{
  "num_hidden_layers": 14,
  "hidden_size": 384,
  "n_experts": 16,
  "experts_per_token": 1,
  "d_expert": 320,
  "d_shared_expert": 0,
  "hidden_act": "tanh_gelu",
  "moe_layers": [1, 2, 3, 4, 5, 6, 7, 8, 9, 10, 11, 12, 13],
  "router_score": "sigmoid",
  "normalize_top_k": false,
  "routed_scale": 2.0,
  "balance_loss": 0.00311,
  "balance_bias": false,
  "router_cosine_scale": 14.0,
  "init_std_router": 0.00702,
  "lr_router": 0.000612,
  "num_attention_heads": 6,
  "num_key_value_heads": 6,
  "head_dim": 64,
  "vocab_size": 4096,
  "norm": "layernorm",
  "norm_place": "pre",
  "norm_eps": 1e-05,
  "positions": "rope",
  "rope_theta": 10000.0,
  "rope_fraction": 0.5,
  "qk_norm": false,
  "attn_scale": 0.125,
  "tie_word_embeddings": false,
  "parallel_block": true,
  "init": "trunc",
  "init_std_qkv": 0.0168,
  "init_std_o": 0.0,
  "init_std_up": 0.0168,
  "init_std_down": 0.0,
  "optimizer": "muon",
  "learning_rate": 0.00559,
  "lr_mult_qkv": 0.7,
  "lr_mult_o": 2.0,
  "beta1": 0.9,
  "lr_head": 0.00486,
  "warmup_steps": 200,
  "schedule": "wsd",
  "decay_fraction": 1.0,
  "decay_shape": "pow",
  "final_lr_fraction": 0.0,
  "batch_tokens": 32768,
  "max_seq_len": 1024,
  "doc_mask": true,
  "z_loss": 1e-05,
  "train_tokens": 316100000,
  "max_steps": 9647,
  "dataset": "wikipedia_en"
}
Below are experts of layer 3 (counted from 0) of a mixture-of-experts language model. Rows are named router (the router's row for the expert), up (a neuron's input weights, with its number) and show model dimensions 48-95. Each number is 500 + 25 x the weight over its row's rms, rounded and kept within 0 to 999. Numbers have three digits each.
After each expert's rows: "gets" lists some tokens that make up at least twice as much of what it gets as of all text. This comes from a sample of Wikipedia text that the model never trained on. Tokens count by the router's weight.

# expert 11
router:459506464516509482492510541496487499510488544517487525479488505499503480512494487545463473511552497504493476490498524533485555523430492477501482
up0:508489501528492517523490512532437533527508463505475467512498539477505476527528471486502478505509508458477501493476516518541456464492460482498470
up1:519488483472501505477528551524548510522520486457532504501471573494465479479475472520456502493484518499481494486436547520455538474489444504533506
up2:511483446504510542541501538465569490507493485530548525496522532487519454491464503498537545529481539520497514482444526464478521521501490498488507
up3:512530494507484531514535475488534493511501559499552486502496478534504475507491528532489483480479510493532512488522514531543592529515494511510533
up4:492518530500505529503520499528451499510531462528499561501461466517485479496513506498487509461457502463517510521479475512513519495482493555526490
up5:496475498508447495508498553487524518454473522481492533509466489501490516460478533500512489518480490489505477513479532466476486478463536466487499
up6:492474503474527471488563502490491489490496462516495484441495519517508523471466534449471538503512491535490481501484545468466511497524493502489492
up7:499525506502538531515494538494503544512467515488508436492495472486509522521516463472514551483518513510491487496498455519480566505460533526534496
up8:559514537482496512498514472537525493518481530472514460456500511461449518508521488469501480478485482510498513519519519514544491494509482503523490
up9:477457497519502496502472502513506440466484497537494474501513501516552475450490524508528504532509565537501439513464517529513522505530466546490507
up10:527546532491497497521494511476524489491486513521504542481489507502477523474499460512477491453528487484473439517476522501503507429502494500503479
up11:492508474482503545494482489496469523502533483455502518515495495460495448529484509483474486475438511462498515487466519490507443508493483532515498
up12:515516482503523488554490505505513483468505526511481479514505461485488494465479505529525498484503526516477518458461511512517523491477485506449561
up13:479495502482507488482497490539471502512525527499497475504492499493484494491460470470482500484446490501497518473539512492512506532464485523509520
up14:522497516486530485520492484482542490457459500521489459498530458492441501549521529491490525492534513499512487468534496501451530483534506448489444
up15:496485502540491521528499515501504517475465489503494480529483508539518497485496493489531501461537482490526477528461514527472483528497512509485519
up16:469498473493502459502475493509464492466503488515471487469518505510495482522502442525496524487538497528531494541472464493528502485518522461499467
up17:529478472526468483477505518472491477477517472493465502505493497503500476514515464532470492496484549498490478472544513559530532494476508470541543
up18:487532520512488523522528533467516517497487514467444494484502497467521499514545492499497476505490524511508533508502481486490478462524486521513492
gets: "o", "al", "ill", "ol", "i", "art"

# expert 12
router:509488466497510481477485509511471502449512494466499527502515498511538466518479538509524500515494471470501510490463530524503504475460528482556528
up0:527501487453505495507486531470514505546471505517493504492510486484520544528500544494519482514528469464505550476462505541507507491503520478550534
up1:534466488527518494544498512498543498537502490544568502478498546490514483497497510511523520465488479493487462498512476510503544469487523493480513
up2:484529491497511509529510523473479524519487500504538565492495515574513483478435502509519511516514459509504529526525499501541489482461515487464501
up3:509513520513526515501521484484488520472502509467480534453485500476533469525453485551487494510521496487471464487501492542438472514505462522542492
up4:500510507520518491504490507502487536483511516465467503517536528527570456480483495523444521491484504514521503496460458513476498460541501475516497
up5:460522530476521511555524514484487523475518499567510497512527492488512485503527493478489512475546526496519485485486537485457483505445512521525507
up6:503503498538542484439510535486497491483492466521511539493515540544514490486515499529515509479517476509530509519459499508506520456504494514512484
up7:518484504503469509486467523452497527504508492510472479474505484454480486493508485493451523448526458523481480487468451509494500527487513510502515
up8:496524517537485524507455543510461481506500496525544549499537506484498504511520524489509497500479489447540477481471499499490494485515509517502496
up9:502513493523551512508520505493431491484480527490488492585501467514545469474495504479470473503523513515498512517453518547473485508511493505467504
up10:518547465512509517524521521521466518494492491507474493506529437520513439492460536506512496486520477473481450531523494489539507531555500486516467
up11:514485469482494508516488529487484540482497485468458509494474505519473481462497498534522500494494463527491541482449489544507488527507510502497542
up12:464510493530517531468479510453528521486492501501459506476522523509500497495491512494489496466538494476504499477504511503511503531497501481486522
up13:498471469508506512497534543486479524516501497450504489524528517452472437485527543504465500489474499485524474502478501514458502447524550516494522
up14:465496511548506488475499501495492483507501543493484491486517516491540542545523512534477494523498504510464503518505524479525527483522474486531463
up15:497471514536485498540536506436499511529503492492438520531488507511447511521519532451488495465519518458495494525529528523506478540518460522455518
up16:518459498510492480536516505502445481509522498484576492488505517492529493466471519546480492535519474521489479520499499538546486458459516493512498
up17:547531540486485535519507461472474517516462479485514457490479491439483506522459506509491541500446485474558492517479467461481509513491470472505517
up18:485487462517495502477491485499521464492521435514475482521478519455542490487498500468482491531514500527479511475511474499499471468504511488486520
gets: "s", " is", " also", "les", "ography", "ation"

# expert 2
router:479518506513491487498529517567505514520458553526523513503495490490499475489495489499457518502527505510510493498486521500480545496460516495503487
up0:499530543517505481493476487496475507511502516493457516522513519530479511502536496516513504506473499517535471534496533490514510508494516497493476
up1:508473512525493448485485555509477469472524523491489548483464505493532479524515518495520483496504522549502512526520517469527494479514531521480506
up2:532529497517551559497510508534493527500479522515481513534515497493503458544490478518528532487484469550501474504490513469498503533489480510519502
up3:491478522533523519551532502489477460509473465489485483523500544530506493525480510489563542492493496458538513479483535526505513502501493505482492
up4:497558518532490494499514500512509481530482506497463522513522472486529432472491522500480505551541501549532520520513495500488438494529517521543491
up5:504472544489544470429500499547498484542501500462501543483504511514502499491497541522456519521515499542481468517505490529521481513476485504523522
up6:541454534505483510517523470524480492468482483487493491523528492516500468510518528499488492484515506493494457484475419496495442488501447510483512
up7:479489491495490466490523542535517509506496505560553502468494505441495497498465515488480516499507523486481482506469464502471506497498524535501520
up8:470538536541482447449537507518512510465486491502522493458507539491532510534461483487504497520445530501519493451482534525480500525473464533451512
up9:495499516507500489480516488489492479481494470461503518496491460502487508512469518509516479513500491462498469484478523474483450475515461494471516
up10:505473515465493451524524483527544473475490512500514450504523514467531471483532452539465536520543497501523513521499499435510493484519507485474487
up11:502507490499487522530503477475498525522478534449504491518490523491494523503493469468482489465514505558513515442503484503518554482503474509479508
up12:481467500466474529468478524484474514536510516505487478530505494522513494515498512509501476496512503470480475484482494467518471532511486535482474
up13:484431473519506519481475514496452500524526498532496523473483512497494487445526470517497534527499519522482488519550450494506496445514517510497514
up14:503440525523499516512502547516522493550490471433496498464530464486538528504470448455503490504544509471512466508500515499528562506476505492507500
up15:494518481469480494452508482495487510550481498482497496484527440478529501474513505512502491497480499456556482496480510517507524509523487539543570
up16:478489509465501494514526489511514546509474488463471494501466484537486486471493514522492510540522482482497509489463501492485474463460491470513557
up17:502534477460506541526519497526480494474500479476543514509473519470489526496478548510474510471485473453544479534489511490496537529495508527482520
up18:532510514501496523495500505496538504519488507518501496543509459524501499485496493521463511521507516479510498523490519526504509478452491472563491
gets: "C", "c", "S", "A", "R", "I"

# expert 7
router:480457484494468510513475528543477506533485537484509512494471496489537461538500505524482485501507493493479505493473541504482556492505508500528477
up0:492485516495467489475517500548451487484502499483460483479502501500519494465483499520512527478500497491501496494515517492530464532491494455480519
up1:495480499507508521511504487503502526470472526507489521449475546473508476549513500471513509496496488494453500505492480520499493498535514501519521
up2:452556508488513523473528520496500514521449506510506514504454552503512512508535509468492484501505509514466514481488490495522495493452511482469490
up3:515498500490464479456567484526536487488491490499513543446508479521467540495467488502467481543482507485490524491523460506474471472457525518552467
up4:456512522501520490520493467481519492553482501470472517492525533510507493489510503496481534490513500453532505473545494504483478496450515484508526
up5:490527521507504541464482485526486496470485529500526505503514483472516500480487476528473429478479507506492521499526512552499497494486519451495474
up6:458496502516479463494500466493484491487532482521477548511505485472540490488490539541466507493521512464457473522502536481525527509565534457530517
up7:477453480540484482504501468508534473469481469457468512495548491498478531533531444503488513507472516542552501501490473521485507503476493512541487
up8:514481507525477539490525515478470525514448547499458527528483486474537521465495485495536501492509519466531482482502476519536463546506474511532527
up9:515485517487530497481524478484500512510557515534474488510494495466461471541522476486528510513462483507467529511508480470513537462471545514499546
up10:475494521509524454487534544509473477494509526508514454503515539503558529517527477531501483480498551475510511506493465528484520477466503467490504
up11:490510499556517487498527511512473487491489488498499501469499549529546498480536518497480489505511493503540480504530499553491475463503511508540469
up12:472471463487498459509479499488496499514466532474571530491532472562488555504496558522494485528514490481493493482474512520497548506496512514492513
up13:514458492496520538531472511487544503523499504510528474526500505485504506496487508460547513547469487519478474515500474488513490517483509499488527
up14:527480493529505509491469565527518466496496514472533473509478520523489496489477534516470485494529482472513457514534471450484514535497506485473476
up15:485453467512502502523492517493497502500522513497531535532534476503514504532497438486500499506512548533512459551517513492516496477517480509505531
up16:511459536495469542492513526519520471502546478502494480484473527499504485524489423511489467497510535493516504478504515478506527481483550505534508
up17:485506529474469501454467518507495466477487476515531518525503472445452457531476506470519543487501502515508510490437500524501485563505535556503514
up18:495491492463489492517498487532521516448507508498507507467495462547494548532463513522483496467487507480524534485501458443494516490515554541540506
gets: "et", "ent", "est", "ic", "t", "ment"

# expert 4
router:505502501548532468519492531516538504471487490530471536504461489509542498535500506496487504511564507490500523467477493462495531466471528475564485
up0:469519493491483480494476532458485492473462512475482476534522517532486498550509510518475553494487512483519467496507478488505486486514536504496507
up1:505464486474521506503466475508461486484529497518511456513488509523476500496477479521476477498504515485467494496530491492482510498527527510476501
up2:511504481495520468489471494465476532485511526508496470526482499480475474471519488502496494525520517514502514516486531534522449491446513486528523
up3:496542415484510507510463450505484500500474484489528457505515474477490504499472523499507517468512500496492461502459494491480472478458468498468514
up4:507461506491540499499492497501506512559519481515498503527516529512454495543505457506532489459533492457510478461508504506498517541502543534508506
up5:499492475501480508531514478498535503500463498507475469505521497494484519542489437526480483483479500484503515492544537478459503467443458458464516
up6:495477514520543510502502492497501553469479506440525504529522490530500473526469479476493539535493470514506457507500526491496522468536493551511507
up7:500482529500510513474480467504533478502522479503510540518475438525474562542516526476532530515469497497499527478479461474496516543496527529488475
up8:529529487475467508551534508504527484555529507486456525544479514490519486486498499502496452484466505542525477503500508494468485479489481463515528
up9:505503463477452494508511526529450485542484491481527507487502494516532461519476497490519545486504509531534487484528502519497468496508538503545477
up10:519517457538487567536462540483513487501503511505507502532528457520526552511482504483489506470515493477541511485506507464499491504524531505536554
up11:501483557557493455507477531492492517502487469500537518532451515451486479513474535466524483494509459505479501508459527529478501432513529516480511
up12:513507467530482532496503481481508521494423538490549473431493450482513563532510495520511472473498500494470514533521492464518479504503524509499505
up13:511478523529502506519497575490529520516507500490502525506520517467484525521529487492498506500535526526515487474493543507500500475504511479513469
up14:472503527481540478520485531512504500554507505465515520509483539506508513536473483506539502489549504488498528491472494491500506483499479495501489
up15:524462556496491519496487545526530493528529479553531510526526531506456518458483506499517498486540555534522489466491483443496507461510516450479526
up16:465512493523494489521513496489525494502471468522527489543507474493470494507459476531487463510502502493511483494462495526483508476465476531476514
up17:477561520511516557507487529485514546485509537498475489500490550496522517521466486458540447445509496509476488482541482514472521537477478479492552
up18:486546504514474524510462474472510501488501530487495507532497501472495526527533471508510474526505493477498491455504507492440483512455467479487502
gets: ".", "\n", ").", "==", "\".", ".\""

# expert 10
router:451509504492503497521492513518499488444508541468529476513522497492503465503446487518488488500524507518524482448499504540447518533508453480494518
up8:532494560520479483503464456504516520456487529504532482464535500529454517472485515462500511481499517525489517487509525510457530552528468522490473
up9:488522496511500519467502471510507447489485507510522522504484533522458524542517498505484516501484493508490502491511489498464507514501514514491458
up10:495496476515519556502494473510504496508490502537559490490508488518492488538516474518499478505508475471480494503490512525467509491510509531515463
up11:471500508463500486494468499485506518526527512477512450519510506503521517480489501500491522502527487516533481511470507505499497533465517474518506
up12:510477499464480489527562520545533498487498469526474510513488516505505484512493500484466451498495496543502505478469555514499489488458456434495486
up13:499466520504487502488510533492477505492514542524491477458515521476473525433446515489487471471541517445456525542457537508533437541504465460506483
up14:509505494529492447516510477511486547457532481459505506488467479544462537493462512473461531517486537513531477507494476523511505508521496488468466
up15:527536500483489474504540460525522516491514523500531499477493523511472508544520524486499479487532500510525520503429504466483511457521478524517495
up16:512520484508472520506514464498457499509471546538476523519517472503510493512504498499477556482462534520557488481498506526565493526513511478493517
up17:470431484503539534496499505502545508504472483495474480526492470476542460529469561502446474459486482473499501452512519461510508512503472533469487
up18:496525535502481471510496467498491508475521475560508522473499512486484518525500465489499479481487509515476498458512502503480477496511517506484512
up19:492523515475471547527497461493507515488500474477492492477499503485541534542501483556503500506502512502545504515516507533513454505498509504517516
up20:476500497512460479533481513487514477476458538505441551509508454485500522527504491472498496516482503480501510476502498508490522500495537450503475
up21:523448468499524484489505540477515511455486491526505508517487545516501522477522508499499499503554539489505488500507547474529552451502532414494504
up22:495457521487528516484521502466488506489501503501484493526495503548508491475503509510452528488454442492525484507528486521472489476479454492536505
up23:448513500488471482514492508470538488474500512457525522527503504465501498509534435498496518519497505470503515477530473464507478511485506520437555
up24:518496525510506486460495519509479514484468459535532476492549509500471485497469537499481469485504497428500486471502492533498469491520472556476515
up25:478486502501486493528481485447508498503528512504521511517534512497491505508478495520497500536495494497488506492459476529517522500504484513459584
up26:550506500518516450469487519492476490486471480506512485511502455533455545496491496508457511503521502506469514490489528495456490509498513466494450
gets: "an", "us", "y", "ish", "e", "ence"

# expert 13
router:473503506483482467503518512519510497442497507512490508491521479513497470507466491529444448502522518492499496454522531490485560513507497516545498
up8:523490483531504473453507513506526520513556526491478529505501527479508483468504481524493469534484492472474535508497464482502518482478459499503499
up9:499519495478453488506441529491538501473523476555506525470493494548503485487452487490468531505498505494505548509502518483513525515508475497504445
up10:533536553511476532519511497524465517511475511523475472499482536439521482518493503527530518506486500477519492493561452436481506482534488511512515
up11:517467538506465482504448479490516509447488439508487486547505511491535484487553502485513534521445515526483475511518544505519514474518458550481513
up12:466483508508494535479528495473510484493502448470493545515510461522488492476505462506523506524531488517524521450484446506509517490475528493547525
up13:491522478496497487510501521503477510507486512514499476497450483525484506511492500533485500499522544493486517513523532487501510500469468513551511
up14:518472486479520532534530480486486464510484515550486488513541507519509540478516479499480461471509559519492464471502471493483523545513502506531488
up15:512492524499453495541477516539476518508489462475478514491462519477476466548487514482473531475474467537542526491475514500510467468476556510507487
up16:536507509501483491529486493526469490485531512514492481469490460529511485441490494460508504535497508494500456519450488518489447484498528520496550
up17:532491481502472483471527487492486498484460522449571520458509481520490512488473485484488511525519490528524539493481508493488514448516466522477518
up18:445516483473484488487534519475512481484526497482491505478472481473494501507519518495476506469457527502496496468509478488467555497530546502508491
up19:511506461463482558519504519511508487505520525483489515508483474520491527460492512486494464522522489467539513489554536542507492486491509494517504
up20:519504510489511501498540490464532495484512547441512519482507524490482546547453497487510483499509505493502541518467470477522517489515519518450524
up21:468504498467499487468479491517534473522479504527538502541472450495516511502474490431507477509496479466501468499501488537475508483488498496482454
up22:498507487502517502503506487537509518459514511474487498506542472456503530544492443454487477492495517503515478525481520471504491505519483490482478
up23:494519473477525485499475513475499474533453475580498496501503523508514432503483544541475473527516501492488498485520511536454504492512471502471517
up24:481523551517498513493474474514440519475510540522505467517480507531528520474481438534503496484498500481465520507488485492524522492511484507468508
up25:506531491501501488521486509497488519542493524500515515477479502542547498483506468532453485485509528533486541498508517469493509513487519498519550
up26:506514513505489467494468500524514522507542473446447528520495485515530546534491518520509457487547501530478499493523479499512545543538517522470500
gets: "or", "r", "ed", "es", "ab", "ies"

# expert 0
router:488493486506533482521500550524500552461500536510507529516506545495522473503504528518482490539537495485517504477498520491483522466465478484540503
up0:508478486514483480491507476537494514505514491484468511521503493493504490527507447523494480444482546488521471489507475495532515498496488478525453
up1:534508476494477494499479447500510508456480499543511489539492540529498476484488476517486527518522523521494515501525474512458525468469521465518504
up2:471495535477523490481506491517484508503450455505478538526531526466536511500484478518500472491486433479488493470513518556547536457470489478485522
up3:452471490486479489479486480508445480537459539504479500521468496498536464498484510539502535527520508496539488515494450552540474508521538508539491
up4:505490504533487520500509482508478517441495506529457506486542529503502513481525522512496450529502513532505495479537496460516484508494495489454538
up5:524502530485502498476446520491494537481500489486507515482492493489508468496464534519520492477500528536511502532505497505482505470524470445472501
up6:515520515478516511507487485481455458497486506494483520471497508494476543467531555534518473482478539518486534491507486491513508496527497483494518
up7:475489499494531508525483489508525479466543500508452492500467472509514524529554523498514498512488486510504510476461492522524466494491498518495519
up8:494519490535525533518505481504448491470506510468499513540505538511518497533530507482504507555495480526513504521480484501543465471499465527508500
up9:494480449440491538456516485493526499515448518535504492529466568486486510503525491535501475497493460525462518516537509471470523481474516481529490
up10:494441485526534455525490505466488525493495533534496491481542486470481510523574545462523508521525525484510509526482476488461534472526452485519493
up11:477441505473513547549505497464511525483474529494507539539514560482480513510519494474499539540496434468521488503489532479493457470463455475509515
up12:506493540499491470528493545530482488521486512544477439503494466526468479473538485519542496492536503484473517499493472476519531515507460487509505
up13:520498485493497505496540530463456518464547518495479517506484479504499507514480481497482472498511481493531460485475514502528483512483529435496463
up14:522506487498498555470489532507510540539467513560488474510516507531458498517494509486490535461519496518517492526538484519510556514450513524455526
up15:502495492454448513536517515507494488517499482492495525505493512487512544475516467513510515508501539523513489533510526495479477513548499510472475
up16:537485483504501468515523479484511476505483493480448514455512494520507508480462506487510477526479493487504474518514443560524521465497502499519531
up17:462537474481476471477456516525543492502498532530554580511527456526535481507523461492509522523496527478491504465491480495484507460506521491521527
up18:498526486496494503483502534511503505508509515487526482492499492503486504541472477505486502502509518506523528501510460474484492499518488453485477
gets: "9", "8", "3", "4", "7", "6"

# expert 15
router:461467498510524426524515518507499483486510562502498497519506533497505504554469483536510492501531520493493491464470543491502515491464518497488519
up0:475526480479499497534500478490509522518498527523510547536493495490458532452566489536512489468525519498466484479517491487496505495502510539487537
up1:501454511495529492475506471463492507502496470474493506473514501510482495474473508507550478548516542530504528497500512505506495485505507499498494
up2:446451523504526488500538527487547484491482489483502478518559488507515486519547477501490489518527467483510477456498494514509477518478476497504494
up3:475479538476509477511492510446511528503514486511504442443510481555519544463466554532539498485493497476481537495528468491497468499515491552500491
up4:538505527486472489473487528497492479470523442490512505515473554492493466464490491476481556449526464556510504491491512508543473467517456521486494
up5:482459483548464512514499479521449467536505506569531501447496493481529484529442509493535512482481478496486539499513510508486468493491482513487505
up6:534545524506508499460507535502498488471492498496498502516528507524517483466505499540537521532481522450496504460489487502477495463479479503469500
up7:463544507505471485517533526501489487497534519496469493481479533512507539544493552547488485510534488495488490512511520473492488526503533529493464
up8:468493482544495537514498493501491509496492517487479488497462538499496517478476507504488536514554509534528536534479496470467461543498539483480473
up9:479517474501498504508474478526487489530514556545511494527505543501472491497519533525515466511515497485496494529458459506465460485519513512455497
up10:521511498488463520482501505515514514484473475508520480484497514497492479515461478544532535527505471521470482495504520515470482506487512534476489
up11:503493487491492503456430520532539523469461503534546527565502456543513494503508541462499494520459505503518529526523517492483457501516499516491493
up12:509494489518460502481461529506518484505486480438495489479509498482480510516520496489496494481538467486480472516555511525506475533442506486521474
up13:557445507486466473499471492496478527450542507479506517496477471516497531522524498497455531506526511533554505515477478489501528491489428501508508
up14:512499491537469491504466515535473492500488506481516523558500492555503447486488488527524526493526539484560514549512500465484477468499489502496478
up15:485464495485494517492500504511513513457506466508488456515521502490480508486464511503457520501445512504513486497506498554497532443480494514504506
up16:518524482518447510520486521503519518521498493506480496516494481520516518494536451490478513473525544527502522523547451517463470460505489486522487
up17:495511499503480442454491505578481496493522529521460518487490518518512499512507494488512472507508501504520511479514485478531496494465503515515566
up18:502477489475491467516485511544548514503487516503519515498523501518453473503447493539475516442522470517493503501475508490524492501424485491500512
gets: " ", "um", "ual", "1", " were", "ness"

# expert 9
router:488475498523498457503518522558509509443497526498508513539526507498513523506480505526509502530509507506515513477454530484514519521432512486520485
up8:567448464451475456489505487492474502481484499468490530501500497490532501509507515541530498467474536524461544485474496534499506516541503485567481
up9:513531438530534490519524527508497496486530522494460533524557545501511486467489457494473500521499519472426493497505491534434462511445503482566504
up10:489486490456533490532526525479503495537493489505450522468521500510524524481502481514458526491566559484493528475507469461524511499500494476489489
up11:483515515537492505532477482484474481527538492539493505497534467472502535512502505510516526499504488530446509502521508494471543534509478474547524
up12:507510489514524512544486513499483524480488530474522518447500470481496492478484481483458479477498505460539503476475463509530500498455558495474492
up13:483515543519514485474465458505533533553498499506515494458497530480514552494525547525465489525491513494520502497493519484450472496506459506470489
up14:493496475481535525510494524464470501470477468480479486538517466503506531468518530523479558480530469520509538510499524540463525472471472463533510
up15:507554491494499511507505471508491479500506423529463481494500478505532541508516453481502516522499481486476497494506524476492470507519525532493504
up16:490521464547466509496486528485515503518461476481446498518514499518492541513512541478536539487518425508518484521492535498477470511481495484446501
up17:530542537502520550480464496580538506508474507512499520512522496480494509497505495511526506453516467456504493488503491522523509523473502466491480
up18:516511515483484475528510441492482489490517469483491517486517460481499494436488525493474486504548471513476476468516544555476494509534475513481478
up19:471509511519490486490465470494461508509479508472532534525500524494515534496430484477488555488477518481483483524511482520510522546516513516537512
up20:528498499471491506518496508480509482486466469471529516494492487503541496530494484485455522463514526493464519526477461494478530500507526559478499
up21:479464535501496446521509527462481523518512506458516481490481551469463482509439496489522499474523458510536507493514501494504491534489537467490524
up22:530488557538500496534510513546516473455506502507493501497491480555504449526504512494479501463456488484496492472460528532517497503501525486531489
up23:578472479488510500478481506467501506449528520496555513526522507485564521512485511511482535465465520480499494508484465555475474512489444483487505
up24:497526486504478514477485473500486502523522526520468495524524486489507494504505485510502500513470467500535503500521546457489499473514545476518493
up25:532493461523466530492491471476443514489499433522513475503510515519544499472472475487509487495542472499523517484498499486525509487505469522494511
up26:494497535508518520517497512534469496517516521512520562537466467550521510501483519539515533468493496506490476488517513472457511503475469547491561
gets: "u", "z", "ust", "ag", "k", "am"

# expert 3
router:455475481489504458508512518541495543457499546473504492539520488520491511481496511535483516496546481517491483512524510501505550484473525500517489
up8:460497452528517520524524523494467525493525494523501472569498522490505500485493491514489505476472481515511449528509514499506571471486515493517488
up9:551531475474528493439495461486513523495465510516503530494517501468525488486502470481542489510456439495494528492474497522513514449510485465513489
up10:541511497477537493493463522503516508510524509496497487522502518513447528460514450513477524514505523501484507509449487552505476513529459522468486
up11:493495510471500511505534539494509477517465499480505504496522504487455471467479505535507506525559524489521510467504510492496487501480534489488497
up12:524484494496537480506478524522496523475489470491510508517511517504469502467452500531509465547550472492505515479483476535474494516531504423482524
up13:528487483500481478511525478499528475442508545475480515490501508522485525526489477528474518443495485490521492527494455526549473472492473528522494
up14:459518474495502525496548529508469521514489479513462521524539494483436507526490509507537533492543481491485523513469501488499489510530475479523503
up15:527494504510487487502483480465481533525486498496540497518482503538522512557498484541504512480528466485515508529554495479501478506537514502532458
up16:471503480551523489443477527521481508460498505496488481477542512521497548485458466495442576498483485507488466506505537481496483522521527465470515
up17:500507496484506495522496486506509454507485491503539538474518494535511509497518455491524510513553509540523494457433487485507504464463496513480544
up18:533483471443518506515516484535528453507523458511459460516518505510503492472485512491525510565491510515486511538522473484492507465485512517477519
up19:478487492536510501519482481560534516512488496480502507515506535550506469501538507488527491444534531514487472538519459475477510491466453535526483
up20:505498484487463472500508463513472498492525472497484489504510491463466534500480486475537527503505504464507535522500472485508472509464460490509482
up21:463497495452464504509490503497529527494490532529512476518525519535532463478498450540503475514497490505483519535535497456541523473498555483445511
up22:541503508519524479495555521526503519486466491506487490521473500466456530500502507512459472503524482496473481503523520490490432494505516472527459
up23:535485503563464452574481481499450509517519507491503546476502484466483531492475440494476494515501522467510554469499508504509491473462480523475488
up24:526509473485501498523518463503514466516492526431494466517493523487480500515474493515478518508499489446498501525465499503488457504534513502537474
up25:493515489498464466464500520494506521490443518514495522476516525496496490474439508494537487539509448454477505517515500482479477501501496471490522
up26:500500472479514485486491456511469477452529507521507520511488498541507455496510483474503493536503494480502497519493512508449510519531431444530499
gets: "ly", "ist", "ed", "er", "ian", "ep"

# expert 6
router:474495485515517416544462538506523505479515547516519557525503542495541499507458502523461496514520510508488488477478554476501560513491505526530487
up0:526468487472509492539523485521447471460493446459464487470515451483531534484506474471468533518477528479533515487519513455487524476492443535488542
up1:457535548472501503489507512498514498499515511476525489565528505499494528465490512515491466513487530476470509456485478540509487498498537486491515
up2:509538546465502528527468501533495512496488507529515490518548497518505511501447550498505500493470472516504514517522479508483484480539496492485496
up3:529488480470515526475532473543535525515520484500438514501527487504519510465474516515499494484537499517516508546512478497494528495452503493543470
up4:539509477489506492500463570459497476450492512499490525479465526522512493507526442502485489513490546515502487497466500505502467511507542517510512
up5:495495501483460473523498529520520503506524510534526476502498508520486476514480516488509490476529525460464464481424490511529516510485475513498461
up6:494460528449464541510487473532464546479473518492504493506513476526532475486472468482494495471477482522487499481476502494493504470509478477467555
up7:501474481529512476540429520496477487550497484528496554459493493477526495552485503481498478486508507489535531477503443571497479496520470520486534
up8:485477506514541510481464504466524515543462501481503468484506563495490479541428507503502516474507532523519496493504488534511504511495503489523505
up9:503501473513506488545503518535475517477496522471486519523493506480514537510459484487499497526518548492477498515477509467520505495485519536465461
up10:538463469502494497462504521558511465520519533508507487467519501468481510470562479464512491519555477470485467499504520512484498507487497471528526
up11:470520521499470492511530486503504551502522460534529516499495518489495516470452514495504501511512471510449479546505483485452515484445513548457461
up12:528510503502474467484490506515460488474465498503493458497527499488474509519462480489467510559513476503531522506514520506501526515507469536526527
up13:470511530509466477493487488498484500497539465513503500517474502518514495490485481487490483506494468512489505461493497476470538513509467476499534
up14:468535511503486489539458520537449481535488480469512491504495437488504530503509514470512496506509524527498449477529519470493490479529516503504509
up15:495501508540474480500536475497509558465521519452504505554517498495488519542539514519484469468531488486512458458489484516489500485459497487526523
up16:536516494509505541455477494485541548499523508542526518504520529486486503467537522525490495506515509469543510503445497524497479526416480486508504
up17:488477491473495540525467450493531490486515485500507497573472522500519489501512489479499521510498538493480490493498556538506526503475520480502493
up18:501491489471484490534482534544449509490489514511468466511459532536526494468507537514499487484517493526479498470529499497527519498483500455503522
gets: "em", "a", "qu", "ain", "ur", "ud"